python train.py --n_groups=4 --groups_per_token=3 --init_std_qkv=0.0249 --decay_shape="linear" --batch_tokens=65536 --steps=3168
Below are experts of layer 10 (counted from 0) of a mixture-of-experts language model. Rows are named router (the router's row for the expert), gate (a neuron's input weights, with its number), up (a neuron's input weights, with its number) and show model dimensions 0-255. Each number is 128 + 24 x the weight over its row's rms, rounded and kept within 0 to 255.
Before each expert's rows: a language model's description of what the expert responds to. This comes from a sample of Wikipedia text that the model never trained on.

# expert 2
It responds to: Capitalized adjectives, name starts
router [120 136 143 105  96 136 113 175 112 129 130 109 159 144 119  99 147 186 153 148 167 104 139 169  97 124 132 146 141  70 106 109 151  91  90 128 163 131 145 115 113 130 136 164 104 147  95 116 170 138 125 104 140 159 123 166 127 188 152 108 155  92 158 129 140 118 128 155 138 131 145 128 144 135 119 123 134 138 146 171 132 160 123 151 120 126  77 159 111 116 143 123 138 109 154 136  69  73 113 121 123  88 139 131 153 178 173 162 155 107 136  98 111 129 148 141 148 111 148 109 170 130 158 132 145 145  99 131 131 109 123 103 107 116 104 168 122 130 137 128 173 110 128 146 130 145  99 121 117 114 132 117 130 122 134 150 137 116  76 105 149 116 146 107 142 112 135 131 135 156 119 168 126 151 138 185  87 121 100 156 130 175 165  99  95 124 110 125 147 155 110 133 128 112  98 132 164 121 109 137 105  95 141 127 189 123 125 183 163 137 118 159 124 118 126  85 142 127 120 104 143 165 138  97 163  92 118 125 145 141 160 146 113  80 123 127 120 104 165 155 122  81 106 114 127 116 123 119 110 144 138  82  75 131 152 103]
gate0 [128 167 138 168 172  90 123  99 121 125 116 166 109 116 124  81 121 104 145 117 152 103 144 142  91 136 105 121 120 135 156 140 112 155 159  93 108 104 107 110 164 139  98 156 108 162 134 127 145 132 133 125 127 147 102 151  54 140 135 146 120 119 109  94 117 133  94 127 120 143 144 147 150 113 100 101 133 140  90 157 135 110 120 146 126  97 115 109  95  85 154 135 113 173  87 152 102 136 100 102 104 122 161 121 152 122 111 140 121 141 151 121 149 117 109 165 132 109  99  73 128 136 145 137 192 128 156 164 143 128 110 125 148  99 182 154 112 130 132 139 151 136 110 113 113 159  82 142 121 133 172 127  96 179 109  97 135 104 133 145 131 119  99 130 127 112 135 215 146 149  76 102 104 137 154 170 135 116 109 116 162 162 114 120 122 127 131 151 139 140 130 165 158 131  75 116 127 109 118  69 146 111 126  99 124 132 119 145 145 123 130 130 159 116 114 141 103 130  90 137 102 152 161 120  82 164 146 121 100 142 115 157 148 158 123  98  76 115  75 159 130 151 137 124 116 139 129 115 117 150 113 151 140 132  94 144]
up0 [128 103 156 153 173 176 126 138 157  97 152 117 104 180 121 147 121  97 139 112 140 135 123 136 122 135 193 143 139 118  99 104 176 121 119 148 123 104 120 134 123 137 126 107 131 141  69 162 105 140 166 152  89 105 158 113 133 158 143 156 122 141 127 112 118  99 147  94 152 102 137 121 109 123 116 144 126  97 145 112  99 131 145  98 109 169 134 191 155 131 127  96 162 152  89 112 146 155  95  94 141 130 138 176 113  99 124  97  91 183 130 132 148 132 135 110 110 113 136 165 114 138 119 123 113  96 119 113 120 126 126 130 152 119 128  77 151 174 115 149  96 138 129 125 146  91  90 105 136 118  92 146 112 167 145 143 103 154 178 131 122 142 143 138 120  91 129 133  80 128 140 131 147 115 136  95 144 147 139 144 168 122 106 111 104 112 167 115 131 154 148 177 107 132 131 147 145 143  99 148 148 108 133 150 112 182 182 136 140 126 142 141 108  99 113 155 107 127 132  88  78 128 135 135 151 105  84 158 102  94 166 118 133  62 149 100 129 179 149 143 122 140 128 116 142 136 111 123 146 116 125 138 141 134 110 179]
gate1 [ 83 123 120 102 114 117  59 103  94  65 134 118 118 148  88 138 165 137 117 132 125 105 129 142 106 126 138 100  86 148  95 197 121 119 140 133 140 130 157  52 128 139 117 108  99 150 119 138 134 125 120 144 118 105  79 111  99 146 139 121 148 123 129  96 105 139  89 140 107  81 147 124 101 137 134 111 143 132 110 128 171 131 133  93 118 121 101  82 128 118 125 138 185  91 139 106 171 127 111 127 117 121 131 139  96 107 132 162 112 117 132 127 112 157 129 122 143 129 114 134 150 173 132 125 150 110 117 127 133 124 109 160  97 140  97 146 183 175 132 138 126 195  80 131 139 134 120 104 147 150 117 125 111 114 120 100 129  96 130 120  98 111 147 109 185  93 114 147  91 163 116 103 106 128 153 120 129 117 173 139 165 144 137  66 134 102  98 153 116 126 137 137 138  98 100  60 119 131 112 120 116 168 108 130 111 113 101 101 109 108 128 150 113 119 101 158 111 170 137 128 128 124 159 155 158 116 105 133 154 111 131 149 127 150  89 122 144 124 129 162 149 163 110 110 149 117 125 164 118 174 135 146 130  88 115 132]
up1 [135 115 113 100  79 152 155 130 125  51 123 136 135 139 109 136 180 127 138 194 137 111 131 135 102 131  90 158 135 131 126 110 107 128 131 158  92 141 210 136 130 118 142 176 133 111 154 163 111 134 109 110 168 117 165 149 144 153 149 104 136 109 133 140 112 115 107 139 118 141 124 141 110  97  84 150 142 114 108 148 128 117 134 119 112 127 120  70 113  97 137 152 153  84 123 149  97 133 146 137 102 116 131 114 160 167 125 138 120 138 126 167  79 125 109 147 155 129 143 141 147 195 170 144 133 168 151 101 133 116  75 152 118 110 133 166  88 144 140 106 146 157  87 107 111 131 106 117 126 126  92 152 133 116  94 145 154  90 122 121 140 110 101  99 190 102 125 134 126 144 144 130 146 154 157 102 103 191  83 103 141 123 134 141 144 144 136 127 138 108 135 139 148 127 123 135 174 107  87  95 131 128 109 114 130 114 127 150 175 127 136 170 110 112 133 159 122 123 177 143 142 147 112 132 119 134 140 132 157 109 142 119 125 136  94 144 104 159  80 116 128 136 137  89 139  98 149 101  93 160 120 131 130 137 118 164]
gate2 [128 130  95 118 154 105 140 167  98 118 120 153 120 125 135 118 105 134 134 150 126  96 127 155 124 149 114 111 141 139 157 146  85 155 141 120 162 130 139 107 153 161 112 163 118 191  58  97 154 122 130 122 123 130 121 161 127 141 155 154 135 144 155 105 144 133  99 171  84 155 147 135 155 113 127 178 130  66 112  86 139  84 130 128 124 115 115 124 128 111 103 149 107 106 137 131 106  90 144 194  75 107 165 111 101 135 146 107 134 151 170 142 113 135 124 147 116 142 132 126 110 116 111 146 106 149 132 105 145 134 115 123  98  78 120 178 104 113  94 100 125 128 120 164 166  94 157 125 143 125 127 170 135 159 134 142 150 128 130 186 116 105 110 135 165 147 137 174 124 161 129 122 108 161  91 132 147 133 141 118 126 172 104 159 149 169 126 112 123 127 118 100 116 111 105 130 109 142 112 139 133 119 125 124 148 189 132 109 145 116 112 173 130 133 199 161 137 125 110 187 133 131 114 122 107 117  86 124 154 135 118 130  93 128 174  93 105 131 102  79 120 119 117 122  83 118 143 106 118 152 114 133  91 134 119 115]
up2 [143 154 148 135 153 116  77  99 128 118 113 154 122 163 139 155 146 127 159 123 141 121 112 126 163 114 133 167  89  65 199 169 136 135 151 128 101 151 131 172 118 134 126  98  91 118 111 142 107 133 118 131 128 127 136 139 121 124 116 152 124 101 154 132 124  59  99 134 145 148 136 121 135 131 138 119 113 141 132 102  81 136 140 124 154 116 112 129 115  90 148 141 154 140 178 137 107 115 126 161  87 150 154 142 155 120 150 128 137 108 126 170  88 126 139 137 115 104 131 155 138  80  77 149  97  78 138 138 138 123 111  94 115 138 112 125 120 114 103 122 111  94 138 183 104 125 108 140 179 134 171 134 120 141 103  87 110 114 125 163 114 132 149 146  95 151 134 116 121 159 121  79 107 107 172 120 146 128 137 127 136 157  78 137 117 140 137  95 105 128 166 134 143 150 140 152  98 141 131 113 136 134 120 130 154  91 166 142 172 122  80 138 134 153 114 106 162 115  99 174 108 119 148 160  77 136 111 103 123  89  93 108 114  82 122  84 114 117 112 141  97  90 147 102 113 116 136 122 128 118 186 146 101 126 138 164]
gate3 [148 143 156 133 119 110 118 136 125 150 106 122 105 109 147 145  91  94 117  95 124 146 176 128 126  60 108  68 111 110 102 105 127 157 143 123 148 125 133  46  89 149 139 146 126 127 108 156 130 130 114 147 147 123  94 142  81 141 158 132 100 122 136 133 135 105 140 153 106 137 131 133 170 160 106 195 113 118  77 144 179 126 103 104 139  91 146  68 115 105 123 115 103 155 122 143 135 136 138 151 128 148 129 155 142 142  89 168 134 137 103 117  91 131 113 139 122 139  81 151  99 158 121 106 123 164 158 124 121 133 129 150  87  81 128 155  85 155 101 112 112 110 124 131 138 101 113 163 110 125 122 154 109 103 108  87 142 140  90 116 115 137 104 157 198 111 117 111 137 122 133 103 100 125 122 162 129 125 115 149 140 112 175 110 133 116 150 169 128 141 108 151 135  98 149 147 143 117 132 122 107 131 143 138 152 114 105 120 180 118 121 117 155 106 137 101 123 168 128 173 121 138 124 129 158 174  94 127  92 119 107  89 136 175 181 131 132  92  94 157 123 129  94 117 126 123 118 155 125 137  99 132 116 144 109 109]
up3 [ 80  92  98 154 116 109 131 109 129  78  96 113 135 100 116 105 133 117 106 116 116 127 116 118 183 170 137 159  99 157 200 126  93 173  81  72 157 143 116 143 101 147 139  98 184 141  87 114 149 127 140 118 122 127 123 115 149  93 129 122 151 118 138 149 128 175 162 105 119 118 115 140 154 133  85  98 139 116 112 159 128 102 139 126  88 116 108  97  88 148 136 145 152 106 132 135 147 112 158 168 144 128 132 126 133  68 119 132 119 129 124 140 152 161  96 131 131 123 155 112 124 140 130 129 153 134 174 146 163  92 104 121 104 138 154 115 106 150  88 158 138 163 100 129 150 103 159 174 116 112 150 145 129 146 100 110 113 102 144 117 106 126 144 120 134 164  97 160 154 110 155 161 143 102 152 112 183 128 106 133 112 119 103 172 130 135 144 124 145 109 126 122 149 124 135 116 111 129 136 114 134 102 140 110 105 112 125 133  95 137 154 137 117 124 110 162 157 101  75 141 145  69 131  97 115 139 119 102 121 129 138 143 127 185 116 122 162  88 100 179 168 114 108 164 129 120  99 148 146 135 141 127 169 119  90 112]

# expert 10
It responds to: Non-Latin bytes, year digits
router [115 145 163  93 103 173 123 173 140 156 112 135 147 138  80 112 153 147 162 117 123 120 113 142 160 136 111 137 129 113 171 146 125 137 138 122 119 124 165 143  95 191 152 122 133 109 118 126 128 179 106 172 124 170 129 136 115 141 132 129 161 107 109 129 112 153 100 140 129 152 134 107 109 144 183 111 119 138 125 132 142 160 154 120  94 143 125 157 102 100 148  96 146 129  83 108  93 101 110 136 141 153 116 150 130 116 155 108 135 135 102 118 179 136 151  84 106  93 102 124 152 145 174 157 147 108  94 107 113 138 108 160 118 139 159 141 104  63 117 112 130 119 136 174 125 129 168 102 148 167  94 145 110 127 145 159 107 151 162 153  97 123 144 146 120 115 112 128 107  86 136 149 121 132 112 121 149 138 117 117 149 143 132 129  91 165 118 154 118 116 149 155 106 102 123 132 148 142 120 167 130 156 112 161 138 140 171 150 150 143 120 103 157 146 180 115 136 139 173  97 137 132 122 157  68 107  97 139 131 138  83 123 156  63 125 149 104 168 134 148 108 170  94 148 100 176 124 130 127 116 106  79 140 144 136 121]
gate0 [146 160  64 141 122 118 159  95 113  90 148  85 153 120 113 121 142 116 140 128 137 128 118 118 138 139 152 119 141 149 123 118  87 130 147 150 120 141 141  93 130 113 140 142 106 160  98 185 106 155 112 140  73 101  90 132 124 141 136  83 122  92 145 123 153  95  96 131 127 103 144 140 171 177 112  80 118 128 102 113 128 145  82 114 144 152 100 158 124 136 133 115  95 126 142 130 169 120 137 176 189 107 140 114 141  90 153 145  94 108 131 130 132 112 146 150 141 122 124 139 202 149  94 111 216 104 137 116 129 123 143 151 126 110 136  91 155 178  95  98 132 121  99 154 132 166 115 132 144 122 166 144 117 158 128 130 134 135  82 102 135 150 101 143 139 155 103 122 145 124 132 146 123 152 112 148 161  99 168 129 141 136  94 102 138 113 128  96 108 146 126 123 148 165 155 123 127 127 129 152 136 117  90 140 119 125 121 126 157 177 151 155 142 128 125 130 130 178 168 102 122 161 122 150 135 141 147 134 122 137 125 138 147 111 118 160 133  88 108 126 147 135  99 159 142 142 143  79 106 138 171 168 161  90 137 158]
up0 [ 95  86 129 118 187 160 126 109 127 147 118 129 120 107 131 123 116 146 141 145 168 123 125 103 133 100 106 161 108 135 106 172 122 143 170 100 124  96 149 143 141 137 140 114 110 100 184  93 111 128  96 120 127 139 140 128 119 130 151 108  97 183 154 145 126 161 129 127 151 148 118 113 125 136 154 119 141 111 141  94 104  99 156 144 107 108 176 117 111 143 139 129 128 108 131 154  93 134  89 114 106 124 120 139 126 138  91 152 147 148 113 142 103 116 186  95 180 127 152 167 108 148 105 144 115 150 152  94  77 128 109 107 133  70 120 141 127 114 134 148 129 137 124 182 157  59 123 122 146 129 112 129 136 121 110 173 154 140 122 126 136 143 192 131 122  88 118  92 117 144 112 139 120 183 137 121 111 125 133  81 153 136 134  85 154 142  96 144 118 115 135 123 153 118 149 134 130 122 126 124 138 137 154 108 112 137 144 111 140 117 109  98 159 113 136 139  90  81  92 141 159 141 171 118 106 121 128 110 107 189  90 186 121 105 131  84 161 166 115 136  97  92 160 160 116 143 168 149 141 131  85 147 115 117 153 126]
gate1 [ 88 163 117 125 121 142 122 122 137 114 144 107 143 133 108 120 145 140 140 147 108 132  92  96 134 111 150 140  90 144 150  96  80  85 153 169 121 126 153 124 101 142 159 144 163 127 156 105 153  95  53 126 160 132 135 114 130 138 142 105 123 116 128 134 170  90 102 130 148 172 120 137 130 132 125 161 132 128 105 158 152 112 109 149 142 121 126  91 138 141  95 132 104 132 105 147 144 131 134 124  76 132 145 142 106 132  85 116 104  95 167 115 131 107 117 141 151 129 118 127 147 167 133 156 182 135 144 120 134 110  87 133 100 141 138 172 102 141 133 124 112 166 149 104 115 121 119 129  90 111 116  79 200 178 101 115  96 100  99 125 111 145 141 127 177 138 150 130 145 113 146 119 104 111 127 123 137 122 127 153 158 170 137 122 125 134 116 147  94 165 109 106 130 118 162 131 125 112 153 140 129 134 140 135 113 179 144 136 164 122 150 115  97 157 109 113 144 116 153 135 103 151  77 166 121 101 121 159 108 142 128  77  88 121 156 102 162 114 166 111 121 120 127 192 137 131 142  65 114 137 198 164 126 130 109 159]
up1 [135 137  75 140 181 162 106  87 151 103  91  83 104 131 111 139 159 159 113 108 129 122  88  78 112  86 129 105  60 126 135 148 145 146 133 149 167 102 131 137 126 129 126  73 156 132 123 118 167 153 154 148 123 109 102 116 119 164 106 126 145 131 137 120 154  89 133 111  80 130 196 113 137 106 127 129 142  89 172 141 178 115 130 140 134 178 145 100 142 152 148 135 123 128 132 140 100 118  98 142 168 134 117 132 132 137 101  95 106  88 140 139  97 105 126 112 126 138  78 128 105  99 141 104 127 107 128 128 105 106 109 184 179 192 116 120  96 151 122 136 103 108 120  86 152 112 146  84 131 132 165 161 143 128  97 126 123 163 137 158 145 165 124 163 135 142 104  95 131  94 145 128  96 132 157 114 129 137 140 104 134 130 109 166 142 142 133 106  87  97 154 143 149 160 146 131 132 141 137 107 114 123 118 141 153 127  95 126 108 118 112 116 114 109  77 107  99 176 104 123 107 133 118 102 113 116  90 110 120 124 121 124 141 139  99 148 172 137 147 167 136 120 139 161 133 101 134 132 115 110 131 112 155  97 127 152]
gate2 [ 61 117 134 158 170 141 127 185 156 135 144 101 126 137 135 115 137 139 157 112 105  96 153 167 148 121 105 149 119 134 102 120 110 146 185 108 103 131  96 122 141 128 135 149 132 146 124 157 143 145  99 151 107 145 103  98 170 126 127 101 105 156 154  93 120 165 140 173  91 150 137 138 107 134 116  96  84 138 119 139 105 131 151  83 113 122 125 133 130 113 163  80 132 146 102 125 104 146 122 119 106 134 127  94 119  58 101 156 140 147 111 109 126 123 113 118 107 103 141 105 152 141  92 127  93 112 174  66 118  99 117 197 143 159 156 103 102 132 139 143  94 130 105 143 121 139 136 146  79 158 107 170 152 146 129  90 132 127 157 159  89 117 137 116 122 125 138 141 151 108 109 100 124 159 126 163 184 126 112 135 156 116 145 103 164 135 106 140 125 118 164 146 147 171 135 118 163 142  89 130 146 110 151  87 162 153 102 159 130 127 154 106 121 122 132 147 153 111 157 115 104 130 166 139 106 139 125 108  89 134 132 143 152 121 101 153 109  97 137 122  71 149 135 123 125 145 162  93 143 134 112 154 133 144 104 162]
up2 [112 104 141 128 140 110 108 155 147  81 110 173 109 109  83 145 147  88 145 113  96 132 120  55 128 125 125 136 150 117  95 158 105 114 132 131  93 127 111 151 140 141 142  80  87 119 132 137 144 165  89  96 104 139 120 127 151 121  80 112 108  78 133 158 136 154 126 105 102 119 119 137 108 106 143  66 128 150 153 131 153 129 122 104 124 129 120  86 158  87 113 152 102 122 128 119 117 147 126 112  89 142  80  72 147 158  78 139 142 138 140 122 160 155 120  93 118 131 142 137 137 107 136 155 170 122 106  96 120 133 146 114 149 127 175 104 134  90 100 144 147 124 127 110 113 174 125  98 120 141 107 105 184 127 132 142 143 112 147 125 124  97 131  80 159 120 117 126 129 141 114 134 147 186 145 121 127 133 141 138 157 189 151 151 161 143 128 113 133 108 112  96 131 128 140 121  76 137  79 163 122 135  84 162 101 117 165 128 146 147  83 141 119 100 113 136 141 115 141 143 130 138 127 138 167 161 164 112 133 132 111 159 152 134 130 106 134 112 119 110 119 117 118 103 160 117  64 184 151 114 120 103 106 117 156 124]
gate3 [ 90 127  95 151 128 132 170 130 138 130  83 187 129 113 122 116 136 136 165 174 150 125 104 141 127  97 107 152  99 152 129 161 113 136 106  92  64 146 150 169  95 147 164 100 103 127  82 145 135 107  89 112  83 100 164 138 159  79 129 156 138 112 136 155 137 136 131 123 140 104  60 117 111 102 124 100 119 146 128  94 139 152 135 122 104 123  90 113 157 183 107 149 114 151 115 131 123 116 106 127 132 111 134 136 111 124 104 131 103 149 152 117 133 160 122 123 121 131 152 131 125 155 109  96 121 150 144 108 103 144 104 167 127 130 137 102 150  98 125 125 117 142 154 116 137 156 112 157 142 151 103 157 114 147 129 139 126 121 151 118 152 102 158 172 190 130 134 167 115 142 134  74 113 109 118 141 112 114 134 107 149 134 155  82  79 128 145  88 168 153  94 118 128  87 127 110 121  96 130 131 129 133 119 140 135 126 124 140 123 125 117  74 148 133  97 136 131 156 114  93 131 153 169 144 126 193 129 121 149 142 111 197 134 154 105  99 125 130 111 119 178 109 132 156 186 143 151 140 115 111 157 122 150 107 102 129]
up3 [115 129 139 105  92  82 122  77 118  99 111 149 160 135 110 122  76 115 120 134 110 103 120 113 121 160 150  91 143 121  77 117 109 104 124 160 114 159 160 109 124 130 124 130 125 138 105 143 109 156 131  91 129 115 121 102 115  94 170 100 109 123  87  99  95 169  94  81 170 101 107 149  97 122 137 142 169 142 163 121 137 139 173 117 150 140 141  71 147 150  90 182 142 153 157 160 108 124 117 130 107 108 124 101 137 102 133 121 139  87 112 101 154 124 132 139 127 116 135 136 129 106 140 133 129 170 148 148 143 108 136 142 150 117  73 145 136 110 117  86 139 116 143 114 127 163 157 172 149 130 116 108 160  87 141 121 128 127 141 127 100 128 130 167 107 154 145 142 166 102 108 143  96 108 127 124 121 100 140 140 132 119 154 116  98 160  88 124 133 144 114 135 121  98  92 115 101 145 167 135 151 123 140 128 124 103 132 141 146  71 160 130  76 120  90 143 185 143 135 138 133 141 152 126 157 127 162 150  98 123 134 120 118 129 184  94 122 140 143 123 150 104  80 147  95 100 136 110 156 169 121  84  99 152  72 135]

# expert 13
It responds to: Common general nouns
router [127 174 112  85 113 136 104  97 110 159 127 104 114 138 126 139  95 133 119 167  85 126 124 114  77 132 133  87 180 111  92 132 141 119 129 155 129 140 134 145 142 125 129 122 152 108 138 129 127 144 144 157 129 123 138  93 123 172 138  82 111 117  83 130 152 154 141 123 114 139 125 126 159 102 109 125 140 144 120 127 104 194 109 146 113  93 127 135 132 104 110 125 134 141 101 136 150 115 173 147 141 119 150 163 121 116 113  99 147 140 127  95 129 149 118 111 126 177 134 113 105 134 149 127 115 154 145 121 120  82 148 135 116 125 124 141 151  91 115  92 137 148 110 146 123 138 121 116 143 122 148 161 133 144  94  68 136 105 137 145 122 111 119 144 117 150 162 147 124 108 145 146 152 105  95 159  91 122 113 160 129 162 137 135 131 119 106 170 142 143 128 127 147  81  91 121 108 118 104 130 100 121 137  98 182  97  99 151 153 136 136 165 133 150 175  99 136 124 135 134 104 115 135 170 184 162 167 145  90 123 124 134 170 144 146 110 146 168 106 211 176 160 143 156 134 144 186 126 119 140  88  73 159 155  83  97]
gate0 [135 148 130 152 127 166  97  91 101 103 172 176 131 133 104 125 128 113 136 143 133 131 149 146 131 133 128  95 103 122 131 169 113 111 159 134  83 137 107 112 121 102 105 102 142 130  98 104 118  39 133 129 119  83 155 155 119 130 110 164 117 124 113  70 108 135 100  82 108 174 144 127 134 129 171 174 111  75 139 118 140 111 161 139 143 128 150 148 133 111 142  97 113 164 152  85 153  81 124 119 113 126 132 152 127 117 143 159 116 138  92 118 141 142 141 108  98  82  96 108 167  96 146 100 155 122 138 120 140 143 162 135 177 128 119  98 149 150 170 118 128 117  93 155 115  89 148 110 125 132 165 104 139 139 141 143 160  99 163 147 124 119 137 134 127 143 140 130 135 130 105 113 129 120 145 127 174 118 129 118 144 121 150  85 128 151 138 115 100 121 113 160 149 158  96 152 150 110 124 107 119 135 142 174 140 186 166 145 107 114 166 151 135  71 155  98 110 109 116 115 138 142 170 120 151 130 116 138 112 162 106  97 121  99 142 183 137 106 125 146  90 113 117 167  87 113 106 122  95 101 132  90 135 118 143 142]
up0 [ 80 122 116 117 137 107 132  96 140 104 109 110 124 136  96 113 120 170 117 158 137 157 136  89 111 127 107 112 117  90 131 145  73 165 165 125 120 135 143 102 124  89 157 156 106 129  94  98 167 117 136 156  98  86 140  90 100 108 103 155 147 124 124 147 175 126 142 173 102 146  91  77  96 115 139 162 106 116 164 156 142 122 126 108 126 136 105 127 142 139 109  82 125  89  95 152 104  88 139 124 123 110 207 130 102 140 142  87 148 157 120 106 134 147 112 138  86 132 118  85  99 129 109 138 121 114 117 171 137 124 154 105 125 129 136 152 136 135 132 111 108 115 125 111 107  97 130 130 144 141 146 136  82 110 124 122 125 100 105 124 147  71 119 133 113 116 141 124 124 109 141 144 113 133  65 117 126 114 158 118 125 166 119 162 111 109 125 135  89 140 138 120 129 135 102 123  79 148 125 181  97  87 139 139 135 121 140 108  79 120 167 140 126 132 149 136 130 151  86 156 142 149 143 182 155 120 141 165 135 123 114  93 137 178 164 140 139  92 139 155 116  94 121 130 151 138 161 134 134 119  74 121  81 129 112  87]
gate1 [101 136 105 155 143  40 102 113 140 144 113 159 123 144 124 118 108 116 131  90 111 105 103  61 126 134 159 113 140 153 124 146 122 123 138  93 145 127 161 161 145 164 139  93 158 153 103 135 171 118 135  97  95 124 135 120 137 135 136 171 110 111 146 127 176 101 129 190 127 149 105  95 129 139 159 132 149 128  88 158 171 127 116 130 112 176 123 151 134 114 129  81  96 153 140 117 126 125 143 141 117 122 128 129 131 131 142 155 132 139 111 132 105 144 102 131 116  89 141 164  92 114 106 114 115 127 117 140 143 129 161 132 133 159 113 115 111 153 152 126 173 111 103 138 135 144 134 136 112 163 108  79 161 122 119 138  99 160 130 122 126 104 135 133 163 178 145 169 103 104 113 157 140 157 137 110 130 175 158  92 148 135 111 167 121 145 115 154 102 144 129  71 153 155 142 133 137 141 142 108 126 138 139 122  78 164 174  99 123 146 120 114 128 126 130 158 149 101 141 117 107 162 119 160 118 116  45 101 165 121 117  88 142 130 172 109 170  83 129 135 141 141 122 107 123 124 137 144 166 113 128 121 139  68 118 117]
up1 [111 121 104 150 140 115 109  99  90 181 116 116 112 147 121 161 124 122 120 157 125 113 132 118 156 121 148 131 110 118 129  90 151 127 117  60 134 135 143 126 150 111 113 110 129 101 126 146 169 119 138 108 142 130 147 145 116 152  98 121 137 101 104 140 169 101 137 141 103 119 161 113 138 123 116 123 108 101 135 171 109 101 108 149  89 113 134 123 148 127 148 116 134 109 122  92 120 153 117 138 141 117 133  91  97 127 111 112 108 182 138  94 125 158 133 138 154 107 118 108 115 165 159 177 105 132 159  91 113 137 193  93 143 172 148 117 130 146 126 124 170 127 115  97 165 143 147 140 108 125 134 130 105 154 139 157  93 131 151 108 114 129 133 117 128 164 111 119 132 120 137 177 177 133 143 124 143 150 122 109 111 148 161 122  99 124 139 106 100 165  99 128 145 173 105 172 165  85 129 120 131 136 101 103 179 120  91 121 140 159 165 161 174 128  94 131  88 130 166 184 123 119 157 114 130  80 118 130 101 168  93  75 121 137 139 119 192 117  89  74 135 135 143 141 108 110 126 183 132 145 163 143 138 108 149 148]
gate2 [115 116 133 138 132 128  99 114 106 171 117  86 125 146 107 154 145 121 154 141  87 115 115  98 121 137 153  85 110  78 116 111  96 107 133 107 119 131 155 145 154 116 154 117 187 149 136 166  97 126 142 100 122 120  77 122 147 151 137 105 124  97 136  94  91 146 123  76  97 112 110 138 126 136 151 119 131 114 120 123 146 114 105 102 182 142  54 141  83  63 152 152 133 150 102 140 180 117  84 150 118 138 132 119 119 112  92  99  90  99 150 135 147 128 138 135 135 158 104 124 130 152 125 130 156 116 142 168 124 139 124 125 159 137 114  94 138 128 105 141 109 127 122 150 125 131 107 142 127 132 131 119 154 105 108 133 132 190 124 116 132 126 157 125 175 153 145 126  91  95 117 121 136 143 130  96 136 109 141 121 138 104  99 128 103 129 121 144 148 117 141 152 152 120 109  91 125 138 149  98 131 153  85 108 106 132 132 112 133  94 157 154 143 103 143  89 123 128  79 138 160 155 124 164  92  98 171  94 135 167 100 127 127 121 143 121 106 145  88 147  88 159 154  55 137 102  66 142 104 123  99 136 155 137 154 163]
up2 [166 140 121 121 123 108 142  90 138 119 152 122  83 110 127  95 101 144 152 127 128 120  99  89 139 121 138 113 103 136 146 124 139 161 126 118 145 135 148 133 122 125 177 127 134 154 151 116 148 166 114  85 151 111 124 133 179 106  70  89 146  91 113 190 141 145 148 130  75 139 121 149 142 109 131  95 125 140 120  84  83 147  93 158 116 161 145 100 119 106 155 141 108 165 127 137 136 137 141  73 129 173 102  72 160 116 112 163 154 109 124 131 144 132 107 175 153 141 142  87 124 134 120 123 142 147  86 153 163 135 134 142 131 106 142 145 137  63 203 134 138  61 120  96 162 136  81 140 119 135 112 148 134 148 109 140 134 130 118 133 111 103 136 125 140 162 151 149  85 135 138 102 129 156 164  93 114 129  85 132 112 131 151 113 139 136 147 117 158 130 107  99 114 120 137 102 122 124  95 139  90 110 122  93 128 160  95 141  79 109 124 104 128 118 121 129 122 122 115 100 137 139 147 156 137 126 103 117 117  91 120 115 144 138 106 153 120 178 121 162 111 134  71  91 142 118 132 125 167 117 161 143 111 133 157 119]
gate3 [120 155 146 131 115 124 105 121 135  93 138  99 109 147 108 159 113 121 108 100 117 122 138 121 113 104 136 135 110 115 153 112 120 166 114 130 119  86  92 105 174 129 114 115 126 174 140 140  88 143 109 130 103  99  83  89 123 128 106 121 167 106 161 106 134  93 133  75 138 129 148 130  96 162 159 134 114 119 115 102 158 102 128 119 147 113 106  99 114 148 132 103  72 128 117 139 151 131 116 118  89 123 131 124 125 131  71 139 103 127 125  95 134 128 132 120 120 150 117 135 103 140  90 130 168  98 117 147  96 101  86 153 100 116 144 109 103 124 128 128 119 125 134 138 158 132 117 126 109 125 143 120 164 170  90 132 167 132 143 160 146 146 144 122 160 139 108 124 146  77  98  79  90 125 151 106 135 132 118 115 202 134  93 104 118 128 103 120 124 126 174 191 155 131 141  60 132 149 135 143 122  70 133 112 117 140 137 107  93 120 129  89 193  92  89 132 124 138 133 101 125 131 146 147 149 119 125 126 101 159  91 175 142  92 140 143 151 122 159 186  92 133 126  79 123 115 121  84 103 132 148 134 156 109 136  96]
up3 [107 112 134 118  77 148 107 121  99 152 111 100 143 148 118 121 112 135 122 171 104 119 138 127 123 138 139 134 164 109 135 140 128 146 121 151 120 113 172 122 144 110 143 134 150 126 107 154 119  83 152 162 118  68 140 162 144 145 166 162 144  99 162 135 120 107 169 120 138 159 119 105 125 159  75 150 159 144 121 135 154 146 109 170 149 124 149 131 142  88  90 118 154 122 143 134 141 132 143 105 122 106 167 172  83 110  97 123 135 146 139 117 109 120 121  80 117 146 150 140  80 134 122 123  96 135 118 141 114  99 106 118 141 116 125 117 152 136  96 148 109 144 108 116 133 147 156 118 144 104 167 141 126 131 126  98 136 124 141 123 120 109  85 166 150 131 164 132 186  88 156  97 103 124  71  98 117 126 136 153 133 169 141 145  84 162  96 132 133 103 124 144 125 116 145 111 142 155  99 147 160  82 168 125 146  93  78 135  77 150 126 147  86 133 232 140 138 153 123 138  94 117 124 157 179 139 140 139 128 138 149 138 124 103 145 170 126 151 140 126 165 103 126 118 120 161 154 140 141 110  96 127 135 157 100 118]